Weights of a small mixture-of-experts language model, trained from scratch on English Wikipedia: 15.4M parameters.
Below are experts of layer 4 (counted from 0) of a mixture-of-experts language model. Rows are named router (the router's row for the expert), up (a neuron's input weights, with its number), down (a neuron's output weights, with its number) and show model dimensions 0-191. Each number is 200 + 30 x the weight over its row's rms, rounded and kept within 0 to 999.
After each expert's rows: "comes after" lists some tokens at least twice as common just before its tokens as in all text. This comes from a sample of Wikipedia text that the model never trained on. Tokens count by the router's weight.

# expert 2
router,148,203,205,235,138,190,200,204,200,175,226,177,176,206,173,248,236,209,237,170,204,202,216,215,251,173,237,214,169,168,200,217,229,206,228,189,214,174,235,195,170,233,213,214,194,201,228,222,200,168,213,221,262,237,179,219,242,247,195,180,215,152,203,148,117,237,208,227,262,214,186,247,221,231,179,220,240,193,218,186,191,198,197,173,168,181,194,254,230,139,195,199,142,174,156,229,266,246,253,179,223,211,214,272,196,233,243,239,173,226,200,202,172,162,186,218,213,173,205,193,192,192,135,239,266,211,178,236,193,196,224,207,204,189,186,205,168,245,180,155,169,183,187,214,219,171,243,162,229,228,159,145,158,199,191,214,200,231,155,209,134,254,160,211,212,199,188,198,199,224,227,178,184,215,220,239,207,161,190,253,193,181,212,182,226,176,192,214,157,156,176,182
up4,184,201,174,164,293,181,219,180,181,169,203,168,188,245,212,187,230,227,217,193,229,184,185,177,161,209,205,257,178,211,191,247,234,209,187,184,222,177,178,158,228,276,189,237,222,208,168,190,218,186,209,167,187,246,211,222,155,188,183,200,196,206,200,185,178,200,206,151,241,191,242,211,149,245,188,250,217,190,183,139,196,236,265,168,137,224,148,217,178,199,217,224,258,163,219,123,180,220,189,204,209,199,182,184,166,188,201,169,177,138,173,186,200,174,192,174,167,198,251,210,221,166,225,168,172,236,160,179,241,217,214,173,231,192,226,216,175,168,186,195,257,196,205,211,195,149,195,239,204,176,164,201,237,190,217,200,212,188,164,218,226,178,187,148,262,246,188,198,163,189,237,178,204,134,240,156,232,212,222,235,183,173,197,181,261,169,200,169,166,193,223,257
down4,232,193,213,187,254,208,190,195,189,195,224,223,205,295,171,176,190,261,178,252,213,186,203,205,231,215,177,222,206,228,146,219,222,220,140,233,187,200,174,208,241,210,183,146,190,183,217,180,142,221,209,222,185,196,253,241,138,159,241,167,203,180,192,208,148,234,219,209,218,164,212,210,232,182,182,197,135,193,224,187,223,188,212,240,250,184,178,247,174,170,220,219,241,201,199,238,169,209,192,210,238,234,187,182,199,254,127,177,165,187,183,249,208,118,199,210,187,185,237,161,204,184,273,202,201,193,182,190,258,217,188,220,263,234,178,223,222,185,198,187,186,229,196,218,240,172,255,208,252,190,158,175,236,235,191,214,154,206,222,201,141,217,232,185,249,182,199,203,175,171,244,192,191,185,150,194,182,220,211,218,225,185,176,190,218,149,226,206,223,246,179,225
up5,244,173,167,176,188,226,182,194,243,231,186,177,232,236,210,171,161,170,158,172,245,191,233,215,161,237,206,238,191,201,260,168,172,187,213,182,211,188,199,148,272,177,205,249,248,199,163,245,186,255,193,220,145,163,222,231,180,158,226,195,200,200,211,242,226,192,248,147,227,156,185,235,163,244,235,223,196,163,194,179,186,180,228,203,229,210,228,173,194,208,148,229,180,187,197,141,145,226,245,209,173,107,172,136,175,214,189,218,173,192,165,183,230,189,202,244,153,230,215,183,160,211,199,171,218,228,185,196,179,232,184,160,201,195,226,191,208,212,176,260,229,178,178,205,221,179,148,187,235,218,165,208,168,250,217,200,241,219,185,186,215,206,206,247,198,195,244,202,183,207,238,213,240,195,183,215,164,207,210,167,193,175,157,224,169,259,147,176,210,232,158,206
down5,279,208,183,185,182,202,192,200,246,183,219,206,223,223,188,195,190,131,216,223,181,172,184,199,204,221,199,227,231,182,182,111,160,210,182,213,245,181,238,207,197,228,222,202,205,192,258,229,162,213,204,188,255,213,165,219,258,220,188,222,157,184,192,164,225,209,213,239,166,165,124,184,186,228,241,192,193,209,191,172,188,229,172,191,181,189,173,188,159,183,238,259,179,220,243,165,244,226,185,151,246,187,210,215,206,185,185,176,172,175,186,230,182,149,204,195,148,254,172,173,222,167,213,203,210,204,213,236,145,145,188,144,190,210,187,204,223,182,200,228,161,222,187,217,236,187,136,182,257,171,159,221,182,154,232,188,177,243,179,180,170,160,234,230,201,206,246,273,212,223,160,202,169,220,234,198,180,245,233,237,161,204,188,217,205,191,138,172,231,203,245,206
comes after: "\n", ",", ".", " and", " is", "ing"

# expert 14
router,235,255,195,159,209,176,226,186,227,196,224,186,141,187,210,185,136,185,224,200,255,194,231,132,166,187,140,226,220,199,227,233,206,265,206,183,161,246,231,237,202,245,182,179,214,219,234,233,138,205,161,199,211,164,198,196,194,194,161,227,213,246,255,164,198,245,180,208,196,213,220,217,204,218,194,197,158,213,206,205,243,212,172,131,145,173,180,237,225,193,207,197,194,180,201,180,170,248,261,200,180,222,245,202,162,210,214,191,215,169,221,176,243,199,218,197,194,230,131,189,205,219,229,213,170,214,213,191,139,206,230,206,208,181,171,223,201,186,188,167,221,199,169,174,249,218,221,216,249,216,176,285,214,221,249,180,241,181,165,216,200,222,224,194,182,167,219,216,125,182,177,240,237,201,158,235,241,216,146,150,171,184,180,182,205,175,248,200,186,208,168,239
up4,200,234,205,219,213,246,269,174,195,192,167,231,196,241,246,181,150,257,211,174,203,175,157,167,244,198,230,208,184,245,207,209,191,204,179,162,226,225,223,152,208,224,177,233,181,169,219,209,227,200,246,158,160,202,227,232,200,250,177,163,185,188,203,173,205,181,256,170,194,190,147,216,245,200,252,199,220,297,216,194,208,214,220,209,216,153,243,154,185,222,171,200,231,222,239,195,218,204,219,208,200,158,230,236,180,203,189,165,245,190,237,172,213,181,232,188,207,223,161,216,226,135,155,218,196,215,214,190,199,201,216,179,234,183,231,232,246,168,180,187,215,188,194,220,210,127,185,205,180,218,161,213,224,119,203,214,240,207,208,141,152,206,185,134,218,203,176,189,202,282,226,208,134,209,193,145,200,178,205,243,188,261,177,208,190,190,199,192,223,171,172,214
down4,206,208,180,160,196,180,274,205,180,157,213,215,165,236,218,198,164,216,253,196,200,173,163,218,181,191,204,178,204,193,190,203,176,192,221,187,180,257,172,202,232,202,194,274,233,171,185,193,229,185,156,144,186,148,171,237,196,216,181,180,240,229,204,149,199,188,175,193,209,211,205,172,205,250,234,237,186,213,153,207,282,182,170,217,192,190,269,245,245,207,203,260,215,190,202,220,141,215,211,170,205,155,215,212,182,220,215,180,191,156,272,222,213,134,164,211,202,201,175,151,168,144,171,206,226,215,229,197,184,169,209,180,230,156,226,177,139,227,183,236,246,210,196,219,203,186,249,223,220,190,210,199,230,211,210,189,178,237,195,169,185,203,217,140,167,188,156,211,183,209,213,196,216,251,232,136,193,153,147,217,223,191,142,261,190,166,183,203,161,209,216,239
up5,236,206,187,200,213,200,175,156,241,196,151,214,197,224,192,181,192,212,189,177,198,153,195,199,218,187,253,191,153,257,226,278,188,214,205,231,124,149,276,174,236,176,260,207,206,153,214,196,160,214,232,204,169,231,229,234,212,176,179,172,184,189,137,204,252,219,239,202,154,144,193,149,199,213,179,206,188,195,181,208,238,203,190,147,205,199,176,226,211,183,185,217,173,210,217,182,183,182,202,200,179,143,226,239,207,185,189,227,205,185,162,173,216,212,164,200,217,201,210,215,216,208,155,196,197,229,173,174,195,208,223,280,149,198,225,165,157,219,158,182,167,257,174,197,210,220,233,145,226,190,179,232,206,156,182,118,215,184,171,162,146,202,165,161,239,196,197,200,155,215,181,199,145,201,201,223,232,245,203,188,203,196,166,201,197,153,224,121,223,242,189,202
down5,173,201,197,187,162,229,180,214,256,162,149,168,167,228,205,274,211,153,182,194,157,193,168,163,216,295,176,192,193,165,160,197,292,209,195,231,195,190,218,214,172,213,234,206,146,205,163,227,206,186,156,210,280,166,163,180,188,234,205,176,204,244,185,162,188,227,174,154,192,168,198,179,208,225,220,188,182,186,250,234,184,214,201,242,202,195,265,155,225,201,235,194,238,228,165,184,201,203,200,164,204,162,212,218,188,202,263,206,220,175,178,209,248,213,172,205,236,179,237,234,129,143,166,215,180,210,213,182,198,132,188,185,218,137,189,221,225,166,243,199,241,182,209,230,206,241,235,191,219,188,232,191,172,190,214,194,200,211,205,197,291,159,208,179,190,184,208,207,161,159,187,215,231,223,218,208,232,156,172,215,217,211,170,201,209,190,187,204,198,177,154,213
comes after: "\n", "ri", "al", " United", "li", "ni"

# expert 10
router,171,136,195,177,242,210,227,186,218,163,249,162,205,152,222,212,200,163,191,229,156,225,208,269,199,188,222,277,155,226,214,198,220,161,220,147,185,206,263,214,236,211,195,258,195,233,157,228,234,207,217,199,175,213,195,201,145,204,178,202,222,212,167,190,183,147,214,246,215,206,175,161,194,192,151,183,195,233,237,210,196,205,167,198,263,199,217,208,142,230,203,186,208,218,239,203,189,221,183,200,167,209,159,212,211,222,176,192,201,281,199,241,237,229,173,191,130,149,208,235,212,209,207,245,217,168,195,275,180,167,212,202,211,164,216,216,215,162,148,218,205,196,204,245,231,194,207,184,182,242,208,182,201,208,191,167,213,211,139,223,222,166,213,226,198,186,185,172,231,234,273,263,143,177,214,225,192,198,239,210,197,244,215,215,157,188,238,192,219,170,227,152
up3,146,190,192,242,213,206,232,274,126,205,188,215,235,258,217,222,285,207,238,147,238,151,176,184,220,221,227,211,167,181,125,217,181,156,155,169,197,194,218,165,214,200,193,162,149,132,203,205,202,279,230,179,196,259,199,171,241,197,222,207,207,211,159,181,177,234,208,159,213,192,216,172,187,244,175,269,183,170,204,207,195,218,219,184,171,221,174,162,212,214,216,232,195,212,191,187,261,235,225,146,186,197,186,177,141,188,178,159,250,184,200,175,215,218,244,245,201,195,185,233,199,188,200,198,188,210,218,190,226,160,173,209,213,203,173,208,197,226,212,182,192,251,258,231,205,201,190,204,191,246,224,172,201,169,242,170,200,180,152,194,201,237,202,220,217,169,190,227,223,215,218,215,234,159,202,252,223,179,239,173,248,177,164,260,191,196,190,225,181,203,240,223
down3,145,155,180,187,182,233,202,250,167,175,199,246,218,201,212,194,249,204,222,162,228,189,200,228,187,182,192,221,205,213,174,189,193,194,195,211,233,187,238,222,228,179,189,148,169,195,217,197,182,193,194,165,98,199,207,185,153,153,192,116,207,241,185,224,209,209,205,184,199,165,190,252,217,188,230,203,209,228,203,217,234,152,246,187,141,223,234,183,230,206,261,229,173,224,195,211,245,144,219,203,172,146,160,256,167,167,236,229,198,220,186,209,215,185,160,246,152,213,213,230,195,235,202,197,181,199,176,227,191,177,179,209,207,179,160,189,215,226,212,214,172,221,231,212,190,185,209,156,216,229,292,195,221,199,199,184,221,141,190,176,193,263,175,190,205,203,138,236,196,171,183,307,214,221,185,162,211,215,133,135,216,230,207,196,197,202,181,176,198,176,214,189
up4,240,189,179,185,236,200,182,229,220,160,210,261,177,153,196,185,195,216,158,182,183,246,264,200,207,236,183,199,191,123,193,226,213,198,196,209,208,205,184,230,171,200,280,220,246,184,183,155,177,240,169,218,211,219,203,215,256,199,194,187,199,162,206,197,158,182,279,185,165,219,254,188,176,164,191,260,179,233,137,174,212,186,200,154,198,197,184,203,231,182,184,217,164,214,252,203,205,227,165,245,150,228,188,218,199,200,187,227,190,164,203,187,200,208,198,255,235,159,261,215,221,186,219,203,178,219,285,168,216,221,212,184,190,202,202,150,225,187,174,167,208,178,225,233,194,213,152,188,252,148,220,214,170,201,207,195,262,202,180,254,184,256,213,189,177,216,219,156,200,200,150,178,180,209,225,188,208,174,130,203,163,261,186,239,216,228,172,172,169,149,200,177
down4,197,154,205,262,206,162,188,185,185,219,252,249,161,191,219,207,230,199,165,226,211,248,179,215,172,196,224,225,219,184,230,200,203,204,179,229,260,205,224,169,245,187,199,206,134,201,193,143,229,205,211,200,207,203,193,165,220,197,220,133,227,172,184,226,217,152,197,220,202,227,170,211,210,155,217,194,192,187,265,191,149,219,188,179,229,180,198,252,186,156,206,126,201,191,227,183,213,160,172,266,187,220,157,252,191,135,185,192,202,164,184,162,225,150,190,184,163,218,229,199,230,222,169,255,234,165,154,160,249,220,155,144,259,230,243,196,217,181,173,170,175,185,221,194,174,191,211,219,177,161,139,244,245,213,153,261,195,189,208,186,229,180,206,153,196,207,184,189,179,191,202,146,200,202,226,150,227,224,173,208,178,213,204,215,239,239,195,187,185,163,195,251
comes after: " the", " to", " and", " an", " was", " of"

# expert 6
router,250,248,178,213,190,172,150,209,232,211,196,227,179,242,196,197,223,226,210,220,222,165,188,158,234,174,222,198,182,143,166,204,168,194,197,211,185,242,162,167,252,232,187,147,213,198,179,199,217,161,201,192,191,225,232,200,229,188,177,264,242,182,219,207,168,212,206,145,159,243,152,192,193,213,232,273,209,189,185,166,188,197,168,171,211,212,202,200,245,159,170,217,147,220,133,217,194,193,108,238,176,192,192,172,217,161,171,156,169,192,162,234,202,176,168,216,191,244,203,182,218,153,210,173,190,195,190,191,231,230,165,200,167,237,206,213,192,239,233,205,168,210,210,199,147,197,163,236,214,224,182,180,216,193,218,204,231,216,191,252,268,118,235,205,201,199,185,165,212,225,156,167,218,184,171,207,205,155,208,258,275,202,145,151,167,238,166,195,175,209,200,210
up4,196,240,193,229,235,203,187,219,117,194,247,165,207,252,182,208,175,260,231,209,169,198,225,180,182,210,109,262,222,249,189,243,196,224,173,243,201,199,201,154,178,197,158,241,178,231,175,245,225,250,147,192,209,217,244,183,192,163,199,194,201,218,184,174,101,221,218,193,234,204,177,257,188,235,185,186,186,197,189,186,222,160,215,220,189,248,155,210,208,233,250,199,212,141,214,206,260,213,243,208,230,220,204,183,200,219,259,143,221,222,213,226,217,167,267,199,223,249,192,222,161,182,187,165,151,190,180,216,223,187,179,191,189,222,221,224,237,222,205,187,165,173,198,222,198,165,188,264,214,249,203,214,180,188,147,193,229,198,170,232,181,207,176,181,232,239,187,217,160,207,249,161,189,157,236,218,177,191,205,164,180,189,205,216,203,227,157,199,220,188,211,197
down4,246,243,223,158,221,228,180,167,241,180,206,243,205,245,157,188,189,211,217,194,215,170,237,199,201,199,199,231,197,203,224,178,208,159,220,135,194,215,223,264,168,169,167,198,170,167,215,202,238,206,207,243,174,222,199,200,160,200,181,199,186,241,186,186,191,232,160,208,203,161,175,200,218,255,124,199,176,215,227,202,217,219,134,220,203,201,170,135,243,245,149,200,192,208,256,192,210,185,207,208,166,217,194,192,201,186,211,184,262,225,200,190,207,226,202,148,247,195,251,207,174,282,158,206,220,222,163,180,226,238,181,191,180,203,262,229,213,224,180,215,170,219,233,176,184,206,201,269,131,234,242,178,165,221,202,232,197,223,180,193,151,280,225,211,245,171,215,213,199,210,205,200,179,196,173,161,169,127,181,201,207,158,215,252,190,206,237,210,177,207,208,136
up5,189,189,191,167,209,192,220,199,194,137,218,184,245,191,215,185,171,208,148,199,220,221,158,217,155,178,200,222,184,210,233,177,195,230,194,162,197,228,213,203,152,165,232,188,216,201,186,167,187,225,157,236,199,206,184,202,175,216,217,215,228,169,194,235,219,248,163,185,215,193,250,238,187,197,149,246,159,162,194,213,221,190,180,190,191,174,220,237,235,193,192,180,245,159,218,252,231,192,225,150,179,174,253,179,195,161,221,250,231,195,232,170,254,164,201,258,195,244,206,171,174,241,179,219,188,157,227,192,285,261,231,190,194,186,199,177,238,203,126,168,190,186,201,195,252,185,184,220,200,162,241,189,243,190,192,151,201,199,199,195,169,180,184,211,221,173,260,212,129,192,260,198,218,208,216,199,186,261,149,163,195,179,202,224,264,246,225,240,224,221,229,129
down5,240,266,197,172,197,202,129,180,207,136,161,192,210,246,255,238,203,210,154,188,200,219,217,210,178,166,207,167,166,216,210,188,168,245,203,188,177,204,216,196,220,164,235,178,225,125,247,231,218,218,174,241,212,228,143,160,176,200,238,156,158,184,163,197,199,197,242,136,214,181,167,212,175,159,225,200,200,228,164,190,214,178,174,225,163,245,184,217,216,186,226,229,246,245,215,228,219,192,189,149,177,193,262,114,235,243,219,248,178,194,155,177,176,195,148,222,227,235,241,166,186,245,165,179,196,210,202,176,213,195,181,217,214,218,182,194,239,146,173,178,217,172,220,213,167,249,224,215,200,175,154,205,226,223,153,189,185,191,185,158,228,169,197,167,221,176,234,217,200,201,204,188,235,239,205,202,191,230,203,215,148,166,168,175,221,192,206,156,177,154,249,183
comes after: "\n", ")", " 0", " 1", " 2", " 3"

# expert 11
router,169,216,193,158,141,221,227,181,241,189,162,211,254,174,232,209,242,167,219,203,206,143,234,215,194,182,196,233,202,192,218,188,208,161,187,173,181,186,198,190,182,282,196,223,202,180,146,135,178,204,225,166,230,207,176,219,205,230,168,151,206,224,183,222,182,257,201,176,243,217,175,169,216,182,124,231,219,228,215,185,184,216,172,192,207,199,213,223,184,188,149,167,242,218,211,199,169,240,215,197,244,148,216,225,190,195,174,187,161,219,190,230,185,149,140,235,191,242,247,151,254,145,186,229,164,177,197,261,154,212,245,249,186,155,260,191,225,157,202,276,177,244,248,209,205,247,213,194,278,189,217,187,196,191,197,198,175,187,229,175,173,174,194,173,194,142,236,192,234,210,218,197,228,210,215,229,203,188,214,205,219,154,174,174,218,193,163,201,208,183,217,183
up6,245,195,208,166,244,224,209,161,188,179,194,150,146,254,208,228,168,225,223,223,202,203,165,197,198,192,209,204,179,228,216,257,181,238,163,234,198,199,251,181,249,205,187,239,206,154,234,166,208,229,196,183,169,194,172,227,211,189,199,234,199,230,208,199,175,176,234,190,191,163,220,162,164,227,207,177,212,179,216,244,206,232,179,157,166,187,206,186,192,215,185,239,211,184,207,184,130,227,193,212,154,197,194,152,203,261,190,186,168,204,230,204,171,246,212,250,138,137,183,276,235,187,232,208,242,198,189,142,172,196,188,168,216,203,165,255,191,215,210,205,198,256,179,178,226,166,183,231,198,196,226,277,172,205,238,155,227,252,200,180,204,191,156,164,236,184,243,177,132,192,169,203,215,237,248,190,225,185,167,161,201,207,185,194,200,250,221,144,219,175,213,278
down6,224,217,202,189,177,145,207,163,165,152,203,176,186,218,219,192,213,128,240,184,227,186,213,220,218,232,202,202,151,231,218,223,219,182,179,210,228,155,189,187,221,219,174,224,214,144,137,203,189,158,194,175,196,206,208,176,175,153,226,252,225,213,208,114,179,207,186,173,146,219,216,174,185,261,208,229,199,192,211,220,211,225,168,190,232,206,183,241,227,175,227,266,245,163,230,226,163,193,162,174,227,173,237,200,232,262,223,231,149,187,197,205,192,219,178,227,156,206,180,183,185,182,214,242,205,218,186,218,219,207,186,179,282,174,201,190,150,230,240,194,121,180,169,127,243,218,229,218,234,175,169,225,176,171,186,175,205,220,152,156,241,194,209,202,203,134,203,211,156,191,160,217,205,170,240,198,159,179,172,234,235,174,178,194,173,234,186,157,199,167,229,215
up7,234,260,220,225,168,168,204,187,192,172,235,174,168,214,207,177,221,200,229,193,243,158,200,199,271,193,157,234,191,166,228,198,163,187,227,203,187,145,196,205,185,196,220,215,162,177,210,167,233,225,196,218,137,243,237,211,194,180,224,233,200,169,141,244,228,235,225,267,230,187,220,221,288,206,206,216,179,199,193,213,200,211,225,201,168,257,217,207,208,245,171,139,203,166,178,223,187,181,177,214,195,223,257,219,221,181,250,248,171,169,182,216,236,167,211,147,164,148,177,162,232,194,227,165,147,182,199,166,251,183,202,151,214,164,253,241,188,189,151,181,179,220,199,178,137,196,180,202,167,213,234,195,163,208,213,174,190,184,182,167,143,193,216,200,176,202,200,233,179,193,158,158,212,221,176,164,179,192,190,191,195,229,296,189,191,213,233,186,251,183,191,217
down7,269,218,173,203,219,194,199,209,141,196,196,217,212,175,209,176,209,233,187,247,220,224,178,195,218,241,194,219,218,164,304,241,195,170,215,193,193,186,228,179,203,177,187,226,239,155,230,199,250,207,251,178,243,220,238,249,187,155,226,243,206,203,153,200,143,235,266,235,237,136,218,192,210,200,191,253,257,199,184,173,219,199,168,189,182,256,168,234,262,244,203,161,199,172,133,172,184,156,154,221,208,181,208,200,235,171,163,187,253,169,179,196,213,170,205,173,222,205,184,193,185,171,204,193,202,215,213,207,164,222,237,156,201,195,220,198,202,187,174,189,236,167,209,181,144,215,194,214,185,184,196,214,229,215,233,192,185,235,177,191,172,185,186,166,164,206,132,215,209,187,182,225,220,217,200,196,148,122,154,251,173,168,206,180,258,178,202,215,201,161,245,211
comes after: "s", "ed", "'", "ing", "er", "ation"

# expert 7
router,223,178,240,214,215,248,186,207,145,169,203,194,151,227,174,200,196,224,150,234,155,209,204,189,176,214,196,208,236,201,171,195,172,210,247,182,224,199,166,203,197,146,156,167,249,195,193,156,227,164,216,222,194,197,222,187,189,215,145,151,162,183,141,225,186,191,201,178,217,240,195,219,172,180,250,172,158,173,173,254,202,228,171,194,198,166,259,199,210,209,230,214,156,217,242,198,160,190,241,182,197,195,193,213,180,208,218,162,165,183,248,175,210,253,223,247,180,226,234,190,216,277,172,167,191,207,203,188,247,131,136,181,217,211,184,156,147,244,229,164,202,166,182,237,224,173,210,212,215,173,234,154,256,195,224,210,194,172,167,151,190,223,202,172,199,191,199,156,207,205,185,182,185,202,228,133,206,167,221,152,140,253,263,221,184,173,180,179,171,174,242,211
up1,172,192,207,213,198,212,246,189,254,233,246,172,208,238,171,251,184,213,218,195,205,218,185,226,207,154,188,200,137,156,177,237,114,138,216,172,192,230,242,119,217,200,182,174,147,234,176,192,252,237,194,211,170,187,215,263,285,247,154,240,214,223,176,203,159,216,193,216,199,139,183,202,194,200,208,248,163,228,213,224,223,217,229,181,178,270,163,202,196,221,150,206,206,201,228,207,197,208,211,164,167,214,200,273,190,194,177,190,211,157,241,226,156,232,249,248,188,213,215,200,176,189,209,197,174,244,190,249,182,208,199,166,186,154,201,216,254,184,223,239,202,223,228,202,220,171,196,215,184,195,301,230,193,212,167,159,215,215,195,250,177,214,186,224,193,179,212,193,220,211,198,162,220,180,205,206,210,215,244,191,237,208,186,205,181,234,215,181,229,182,179,177
down1,264,208,186,201,175,223,251,200,232,159,178,225,177,213,197,244,172,172,221,227,210,221,219,205,207,153,240,198,163,214,200,201,184,194,159,202,166,229,205,215,146,160,231,234,176,255,242,210,187,254,258,165,181,206,219,199,171,209,194,167,195,206,214,197,161,227,144,199,175,234,182,218,163,155,235,205,172,225,217,270,230,215,152,147,251,211,153,256,176,173,218,214,190,171,189,218,211,209,219,201,193,256,260,190,204,146,235,215,253,194,172,186,162,207,238,253,199,144,186,198,161,286,234,191,212,225,205,231,198,142,245,206,189,180,171,191,140,179,196,184,190,220,202,226,235,174,191,223,238,196,231,172,223,213,163,170,188,235,237,202,186,205,174,235,174,224,170,224,163,201,190,163,193,185,189,207,217,205,178,188,208,186,190,141,120,205,227,246,168,205,238,196
up2,207,208,255,163,212,220,114,238,214,167,174,270,165,211,175,163,140,203,201,183,194,187,187,184,225,254,194,224,184,217,150,227,172,285,191,187,214,185,221,199,224,218,214,228,246,203,156,193,210,242,162,250,161,243,164,173,205,183,200,177,240,162,219,175,227,222,235,217,201,228,182,153,214,239,174,232,194,168,178,174,195,176,182,164,217,149,179,189,242,216,199,229,146,201,209,205,230,201,175,138,187,159,181,244,224,206,118,202,204,176,202,262,213,236,171,180,199,234,176,174,193,188,202,212,171,186,261,231,185,188,256,208,150,170,207,188,180,209,146,191,195,196,181,240,213,191,186,244,249,193,229,218,203,190,265,269,228,184,226,216,143,203,203,205,186,146,214,193,167,183,163,141,200,213,189,224,198,224,211,237,170,198,170,211,217,178,173,196,204,201,184,187
down2,153,170,199,227,182,210,164,198,152,180,198,215,188,170,173,219,231,202,213,166,239,210,215,256,237,231,225,239,206,193,228,219,200,229,138,253,161,177,244,144,157,189,216,238,200,141,178,164,210,191,232,184,226,206,149,175,216,201,198,203,222,219,219,212,240,233,171,185,217,246,194,216,190,209,194,151,166,181,226,186,197,153,188,268,162,186,190,196,212,190,243,193,207,228,202,188,203,143,179,169,259,225,201,227,180,256,161,234,196,247,190,219,187,223,173,203,173,243,232,157,177,190,188,182,195,173,194,204,203,198,195,183,197,134,197,240,245,223,205,151,179,152,181,151,199,256,235,213,168,226,191,188,190,190,167,222,168,259,173,189,168,201,180,181,237,183,126,117,163,234,131,165,199,246,196,233,159,202,213,264,190,167,218,214,194,192,218,172,228,190,176,210
comes after: " ", " (", " \"", "-", " T", " G"

# expert 15
router,206,163,179,253,186,181,199,233,205,220,167,249,195,201,151,201,188,235,176,209,204,188,170,212,131,228,246,174,179,168,182,162,214,219,195,227,166,243,256,154,202,179,207,202,147,193,229,231,230,203,162,254,193,180,220,211,150,145,203,199,205,164,227,213,196,198,195,198,166,179,207,210,153,130,233,176,234,208,200,197,177,236,188,211,283,236,183,194,239,179,241,222,197,128,204,146,174,154,217,209,201,198,256,212,128,189,188,182,146,194,200,228,210,219,178,159,229,144,168,277,197,200,177,182,189,204,219,149,200,192,226,169,187,213,232,211,203,226,225,191,227,154,252,196,177,170,184,224,140,182,166,173,213,158,207,195,215,189,238,184,237,247,206,172,221,222,221,205,197,214,178,175,276,222,238,210,195,245,211,224,236,203,220,253,164,208,170,162,216,210,217,192
up22,205,245,128,166,174,206,187,201,180,177,168,198,223,164,175,268,183,206,243,215,207,221,174,151,175,182,205,182,221,210,179,169,237,230,243,238,233,232,255,180,233,237,225,200,238,219,228,222,224,203,190,198,169,178,161,206,264,223,190,199,184,182,160,190,197,254,192,188,183,221,233,196,174,206,224,187,169,145,220,193,227,164,170,215,190,204,169,183,256,151,231,175,184,206,241,201,241,226,206,225,243,214,182,180,279,188,238,192,193,231,131,224,235,178,236,214,232,167,200,120,191,217,210,188,202,246,207,180,196,187,243,179,142,257,160,162,231,178,210,149,211,213,230,194,180,218,157,226,222,206,287,193,207,185,163,221,269,193,211,195,207,215,222,211,226,216,194,220,193,190,197,201,232,149,211,210,207,125,195,207,212,183,190,175,191,220,249,268,219,210,172,203
down22,192,203,186,235,208,226,181,282,128,138,207,175,172,234,235,171,222,211,215,201,198,136,154,238,182,198,207,168,203,210,212,180,218,200,213,191,159,204,187,144,237,197,174,214,222,169,188,194,217,248,159,249,248,191,125,189,235,247,200,205,159,223,262,179,256,230,265,211,230,209,152,142,181,140,233,204,190,243,209,189,173,202,145,232,230,261,187,183,200,206,214,219,204,199,193,215,264,210,175,177,196,223,179,142,222,174,204,223,243,238,200,212,244,210,201,199,245,218,187,179,204,169,197,181,122,194,195,229,206,199,202,172,231,187,197,223,181,171,175,159,119,174,207,190,214,203,203,234,199,165,212,200,194,248,190,127,183,210,181,189,219,206,185,198,213,216,182,171,213,230,190,255,216,153,182,243,224,147,203,242,190,202,199,211,229,220,204,200,205,186,236,205
up23,245,231,158,144,214,157,217,203,218,164,226,230,257,183,198,184,207,161,209,214,133,199,215,194,165,190,229,246,183,227,272,219,153,203,218,233,176,209,187,152,170,222,199,186,189,168,158,184,184,208,201,270,235,176,157,255,243,202,163,145,196,190,199,242,177,249,232,169,210,260,182,220,190,188,206,190,164,280,192,208,220,179,223,213,188,186,142,184,247,208,198,162,226,246,154,199,232,183,227,197,165,161,187,196,199,189,195,240,165,208,183,167,236,127,202,223,204,155,182,187,212,208,180,208,147,209,204,237,185,186,239,158,231,165,169,196,205,231,157,184,207,228,191,253,175,198,201,199,222,223,186,179,213,237,251,197,200,189,186,164,161,213,169,184,243,181,222,212,201,145,202,142,190,209,196,271,226,176,128,187,170,187,219,184,248,189,207,219,199,219,176,205
down23,233,212,203,182,231,199,188,161,210,232,185,178,179,233,167,190,199,222,177,194,147,241,195,163,186,197,200,175,254,240,240,214,188,205,238,160,160,148,172,274,145,149,192,184,192,173,236,161,250,151,196,207,207,181,208,158,220,197,152,237,148,234,132,151,172,168,199,211,219,169,274,179,231,192,179,211,226,194,187,245,178,185,140,184,202,241,192,215,230,155,200,147,192,238,161,207,185,225,187,216,171,191,218,195,158,143,215,203,210,161,222,189,162,245,197,210,196,190,220,203,197,191,236,187,206,195,211,197,170,210,230,209,239,277,166,189,200,168,235,223,224,230,221,193,181,233,151,209,188,157,207,181,203,167,208,187,230,213,206,160,142,159,213,255,187,180,217,207,220,147,247,269,227,166,216,211,186,261,197,221,202,231,254,193,210,221,205,203,214,192,231,247
comes after: " |", ".", "|", " to", " a", " P"